From a checkpoint of a small mixture-of-experts model trained on Wikipedia: a variant of Adam for the experts, 5324 steps.
Below are experts of layer 5 (counted from 0) of a mixture-of-experts language model. Rows are named router (the router's row for the expert), gate (a neuron's input weights, with its number), up (a neuron's input weights, with its number) and show model dimensions 0-255. Each number is 50 + 15 x the weight over its row's rms, rounded and kept within 0 to 99.
Before each expert's rows: "gets" lists some tokens that make up at least twice as much of what it gets as of all text. This comes from a sample of Wikipedia text that the model never trained on. Tokens count by the router's weight.

# expert 11
gets: " the", " |", "i", " m", "-", " over"
router:77 23 67 35 21 41 34 52 48 29 65 34 72 66 73 53 35 19 43 75 82 56 52 43 18 56 36 46 28 18 57 62 58 53 57 62 40 44 64 44 44 46 48 34 84 38 38 31 44 39 65 54 42 37 69 43 63 80 25 42 49 45 64 55 33 49 28 34 61 41 51 66 38 59 43 55 48 61 49 35 58 37 69 50 53 45 59 51 50 45 59 30 78 50 38 46 67 44 74 43 34 53 50 20 47 71 48 51 60 52 42 56 13 62 42 41 85 46 55 51 65 61 45 74 60 28 58 38 45 43 66 28 51 53 56 25 42 47 21 58 69 57 71 42 40 56 50 46 34 70 55 54 42 32 87 69 54 34 41 34 38 43 65 26 52 84 72 80 81 52 79 38 62 50 38 63 56 58 68 64 54 54 50 54 65 39 37 68 65 63 50 53 58 67 15 53 98 60 60 38 58 68 56 41 65 86 80 50 40 42 76 49 57 47 47 48 47 35 35 44 62 48 62 51 47 65 56 29 39 30 52 41 51 61 44 63 24 59 39 58 54 80 49 35 40 69 54 39 60 32 59 57 32 52 39 51
gate0:46 49 81 54 47 54 66 62 76 49 28 37 40 33 31 55 37 55 67 46 58 64 46 65 45 40 70 44 49 49 63 50 35 55 73 51 49 43 34 62 35 85 38 60 53 42 31 42 54 69 35 61 51 34 17 30 77 47 64 25 54 63 65 43 45 60 03 34 60 50 84 43 46 63 51 52 31 46 74 40 45 35 43 42 60 50 45 68 52 60 45 41 66 47 44 53 73 52 82 24 52 48 27 63 26 75 41 67 40 40 66 52 47 58 71 51 81 47 73 23 64 24 31 35 32 54 33 57 50 55 47 49 28 43 26 62 51 57 43 33 40 46 37 54 67 40 35 40 50 72 21 65 25 35 52 53 74 47 59 66 31 45 55 83 40 50 38 56 64 44 55 41 54 41 52 40 49 41 81 39 65 51 31 67 73 46 64 28 38 30 60 43 48 62 83 53 42 62 42 34 48 26 42 65 42 48 51 45 63 42 60 49 57 87 45 17 45 62 17 41 19 40 52 20 33 43 67 33 19 67 34 49 36 68 31 46 57 18 59 52 57 66 35 55 53 62 39 36 67 65 30 57 41 45 52 33
up0:51 41 71 40 44 42 22 15 73 70 52 54 35 45 51 45 26 57 60 56 51 51 62 40 65 40 50 65 32 59 37 22 45 54 55 53 74 52 43 70 27 76 45 51 51 54 42 48 52 50 26 52 45 32 57 50 53 61 44 27 56 63 58 44 55 18 38 21 40 45 43 55 48 85 60 62 56 43 76 52 40 51 33 69 39 72 48 74 45 42 44 65 44 72 52 35 62 77 51 49 07 24 35 75 34 63 31 50 57 36 56 56 40 75 81 38 66 44 56 22 60 42 39 68 28 66 40 58 60 56 56 40 91 65 37 76 57 34 31 34 58 41 55 37 34 39 67 34 49 63 50 49 00 44 55 54 80 44 40 65 46 25 81 57 29 39 50 59 57 67 51 46 53 55 41 51 51 36 73 12 35 49 74 46 65 46 36 36 76 52 34 34 30 54 46 43 80 74 68 45 59 40 43 41 40 76 44 46 43 15 65 49 54 77 43 51 48 45 24 47 39 59 52 46 30 54 41 59 53 66 51 58 57 47 59 68 17 56 33 47 36 55 48 61 37 28 50 29 56 62 53 24 48 44 47 47

# expert 0
gets: " to", ")", " L", " B", " The", " and"
router:32 63 36 54 29 40 30 61 63 77 79 27 49 47 78 62 56 60 35 76 77 64 50 61 77 55 80 55 63 40 57 63 40 36 60 49 52 32 61 47 26 53 37 33 56 56 35 19 23 54 33 53 58 36 33 52 84 43 54 36 55 51 40 55 54 46 89 61 58 52 57 31 31 66 44 58 59 40 44 40 32 46 48 51 43 16 41 53 71 64 64 32 42 33 51 39 45 43 52 56 52 42 48 62 54 52 38 30 57 57 70 73 90 59 57 24 77 40 59 51 37 52 58 71 46 42 37 29 58 43 68 65 68 48 00 55 87 30 44 45 31 40 47 35 50 64 45 37 37 60 54 60 50 41 31 46 03 55 30 40 26 34 58 78 42 60 40 48 75 54 60 63 48 67 36 50 45 54 64 38 55 57 56 60 43 68 42 56 77 47 31 41 31 70 83 55 45 71 43 55 46 21 52 62 65 53 59 52 18 49 53 83 57 58 62 45 45 24 52 53 71 60 60 48 60 50 24 22 44 44 39 48 29 62 61 53 51 56 52 52 47 47 71 37 47 14 43 31 49 51 42 47 59 40 38 47
gate0:59 56 29 31 33 54 47 42 57 59 58 65 66 74 43 31 80 60 47 38 29 47 29 84 39 69 41 56 62 45 73 51 59 82 58 41 39 27 67 58 67 45 55 66 48 65 47 68 40 56 67 39 51 41 68 53 58 48 69 49 50 60 62 64 23 44 48 70 39 36 32 76 56 60 74 54 57 26 56 45 76 22 41 40 59 31 45 36 54 49 42 63 49 59 70 42 55 42 68 80 75 54 51 59 29 38 49 57 68 45 72 43 44 57 41 32 51 40 59 24 80 44 41 54 28 43 49 30 73 22 30 27 43 54 39 46 45 44 27 78 50 30 64 55 73 57 30 57 87 59 63 28 44 78 38 51 54 66 18 58 70 68 44 44 54 40 72 51 62 41 54 49 49 31 48 28 50 41 51 35 58 34 23 40 22 48 39 63 59 70 53 47 69 62 64 50 52 44 43 61 76 43 29 49 54 53 79 27 83 60 56 49 60 35 15 66 19 32 46 67 42 49 40 54 58 42 59 44 35 74 39 34 21 59 27 63 29 62 58 54 76 38 57 64 62 59 33 47 60 66 49 50 56 81 77 52
up0:54 16 45 77 82 35 49 28 35 29 39 38 59 50 36 57 55 19 41 48 69 19 68 47 68 37 77 23 49 44 32 64 46 54 60 36 70 41 30 24 56 47 40 49 40 49 59 43 61 36 44 75 28 57 43 28 24 52 00 67 40 60 47 25 53 55 62 42 63 42 36 58 28 43 29 45 43 69 66 63 32 72 33 64 40 55 59 33 19 68 74 38 71 45 73 58 35 45 39 39 44 57 45 62 36 68 57 36 41 49 49 67 70 39 52 83 45 51 68 58 45 43 71 33 53 73 73 40 36 53 49 52 63 50 68 40 74 50 48 39 47 55 45 51 49 58 43 57 37 38 40 52 61 48 55 43 58 57 70 68 39 39 42 47 53 67 46 39 51 18 68 56 89 61 48 73 44 44 59 60 19 70 78 72 59 44 61 71 63 33 41 79 23 71 31 50 30 71 60 63 33 47 58 51 39 30 58 38 61 29 43 71 43 41 59 50 61 30 76 58 68 37 51 55 54 58 36 68 59 57 56 63 67 30 79 41 58 36 53 37 16 48 40 57 46 53 49 64 57 44 28 77 50 25 41 60

# expert 14
gets: "|", " |", " that", ";", "-", ","
router:45 44 57 40 44 49 68 62 77 60 35 56 70 24 49 57 44 37 67 30 33 61 67 49 76 53 71 61 45 50 72 40 61 45 47 31 61 53 54 77 28 29 40 49 58 30 42 45 59 56 53 74 30 33 67 47 38 45 38 51 50 42 48 45 35 47 32 38 41 56 59 62 93 59 77 28 44 16 69 35 31 42 67 54 62 50 75 37 41 21 42 25 87 49 63 57 18 68 38 61 47 51 35 65 29 58 60 45 34 58 79 21 37 56 60 53 58 60 59 45 81 52 64 31 37 63 53 58 61 44 49 62 67 53 98 44 36 41 66 50 46 66 61 66 47 34 64 40 57 40 61 47 64 31 36 59 55 67 45 39 22 35 52 38 39 62 45 31 47 50 62 50 27 40 74 47 50 53 54 94 59 54 48 67 43 30 57 50 50 64 31 46 76 51 59 55 62 34 68 85 17 38 45 50 44 64 72 73 89 30 38 51 44 60 44 49 61 37 68 66 55 27 45 42 50 56 74 61 73 79 42 61 55 74 50 49 48 63 38 62 57 54 50 52 58 32 46 86 58 57 33 41 33 65 52 52
gate0:44 47 71 55 46 63 51 42 24 50 44 49 75 69 49 63 44 33 66 63 70 64 77 50 43 57 47 65 49 39 33 22 62 75 31 37 42 51 40 66 84 42 15 62 47 69 54 48 30 59 58 35 78 70 31 43 50 36 45 69 50 29 18 41 47 66 27 58 56 65 64 62 31 64 62 75 33 35 41 53 54 42 37 41 51 61 85 37 37 29 39 28 38 47 50 53 57 40 68 64 65 40 36 80 68 38 49 42 40 46 40 49 27 54 45 23 50 46 72 73 43 60 56 38 32 44 42 51 28 19 65 53 47 72 47 44 32 44 58 63 50 42 51 34 44 28 40 50 50 63 75 20 47 74 46 49 73 42 68 51 28 28 48 52 56 50 46 85 50 24 65 65 56 49 57 60 51 45 59 53 86 49 53 54 72 40 34 35 41 37 61 77 61 30 31 47 53 40 43 66 66 56 50 50 35 46 17 52 36 54 66 44 41 70 55 67 19 73 31 41 46 53 49 81 74 58 58 48 53 47 34 44 62 64 33 12 86 72 67 44 33 35 42 57 46 34 38 80 61 65 57 27 64 53 61 56
up0:44 59 45 56 48 45 68 61 70 33 51 60 21 31 43 57 61 54 37 33 30 46 30 57 55 61 60 58 63 61 39 49 38 45 67 56 47 28 47 39 46 72 51 50 43 40 42 54 57 49 53 81 28 47 56 63 48 50 64 41 82 43 80 61 46 58 69 50 18 42 65 35 55 61 13 37 65 60 38 43 34 38 44 63 79 41 11 63 83 84 51 60 49 43 33 28 53 78 40 34 42 43 52 33 48 45 64 52 51 37 71 65 46 52 52 68 62 60 34 55 49 55 42 58 56 60 56 55 62 69 40 48 53 33 68 39 63 47 47 32 28 29 51 51 51 46 55 58 50 37 26 37 45 15 64 41 35 48 18 71 56 58 71 56 30 52 25 38 13 55 26 31 53 35 31 37 45 40 51 46 21 45 48 47 41 50 52 82 62 59 27 27 32 86 79 38 23 40 41 41 42 57 60 44 84 56 63 52 63 47 29 36 35 24 44 39 88 27 75 52 41 55 63 30 42 35 24 59 73 34 59 60 44 46 49 60 22 51 30 55 61 48 54 60 52 65 50 51 42 30 56 66 09 43 37 55

# expert 2
gets: "\n", "ing", " but", "'s", "s", "b"
router:38 32 15 47 32 52 41 36 74 47 55 87 43 57 92 61 38 57 64 53 54 37 39 46 60 53 56 38 52 51 58 31 44 58 50 67 49 75 63 35 21 51 54 42 31 45 50 66 56 45 67 47 36 45 59 71 50 13 52 32 80 55 27 24 45 44 52 57 54 16 62 59 74 44 29 79 36 41 61 38 43 59 56 58 30 40 64 40 49 38 52 29 73 67 62 60 41 30 59 42 50 38 58 53 49 19 29 54 57 59 43 45 70 68 50 40 28 39 74 70 76 31 58 38 48 44 73 58 25 41 66 45 60 57 56 73 59 55 40 58 43 49 25 21 51 50 42 43 43 38 63 49 39 45 21 69 70 66 46 57 49 54 59 43 40 54 55 29 50 53 48 75 56 84 31 57 50 31 52 26 64 76 69 60 43 35 56 38 45 61 16 42 53 56 30 61 38 26 42 54 33 66 43 73 41 65 32 50 30 58 42 09 53 08 51 38 43 37 21 37 44 66 53 41 22 45 37 67 63 50 49 57 68 26 49 57 46 57 77 56 64 58 43 57 55 71 58 41 85 65 56 53 79 53 49 45
gate0:56 28 78 57 50 55 41 69 37 71 46 44 26 56 57 47 35 37 57 52 48 65 48 31 47 58 47 45 60 50 57 56 51 57 50 67 88 34 41 50 75 53 46 70 72 46 34 64 41 55 14 22 43 17 44 73 39 50 53 53 40 76 52 45 44 26 49 35 58 68 50 62 63 87 52 65 39 51 54 31 48 68 61 62 46 74 50 53 54 61 35 33 33 65 41 56 45 53 82 38 63 59 44 61 32 52 60 57 49 46 55 46 33 53 38 57 67 41 53 54 36 57 72 78 19 40 48 63 53 41 56 31 66 74 47 73 80 33 28 35 42 72 62 61 39 60 58 45 32 49 39 55 53 35 46 51 53 23 54 56 72 59 51 66 59 42 37 41 69 58 73 59 44 20 75 65 65 61 38 58 25 42 18 53 67 68 80 40 26 51 68 23 53 34 46 08 74 55 18 43 53 52 25 29 64 62 82 41 43 26 51 50 24 68 55 54 65 66 42 16 52 56 34 53 38 40 45 55 63 26 39 56 41 51 21 45 38 59 53 42 59 47 58 78 59 60 49 29 58 50 33 54 68 70 48 15
up0:77 63 12 45 35 39 69 42 56 68 49 30 46 59 35 57 70 28 72 55 29 56 63 56 48 62 46 64 56 34 79 47 50 61 44 41 28 69 74 59 47 65 53 51 52 49 46 63 61 72 18 64 44 47 39 46 41 77 47 32 44 30 76 30 33 72 47 54 75 26 28 71 36 54 65 55 65 65 39 49 29 28 40 58 42 64 71 24 51 44 30 58 42 55 59 66 57 55 40 47 56 48 58 60 53 41 44 43 81 59 46 48 49 26 46 78 42 62 47 61 73 53 56 30 35 63 71 56 63 25 31 35 14 45 39 57 63 68 41 60 30 54 68 44 83 52 22 31 66 47 85 69 36 51 47 50 45 48 62 80 35 46 54 30 50 84 28 16 87 58 77 49 50 49 66 43 55 24 38 43 63 57 45 32 75 49 58 37 32 61 10 52 57 59 64 35 66 56 63 57 49 41 63 26 51 56 49 53 47 58 20 43 52 47 39 51 54 54 52 50 61 49 50 54 24 50 29 41 37 68 62 53 32 44 60 66 54 34 45 39 41 49 52 36 51 60 25 64 31 62 54 38 36 25 81 26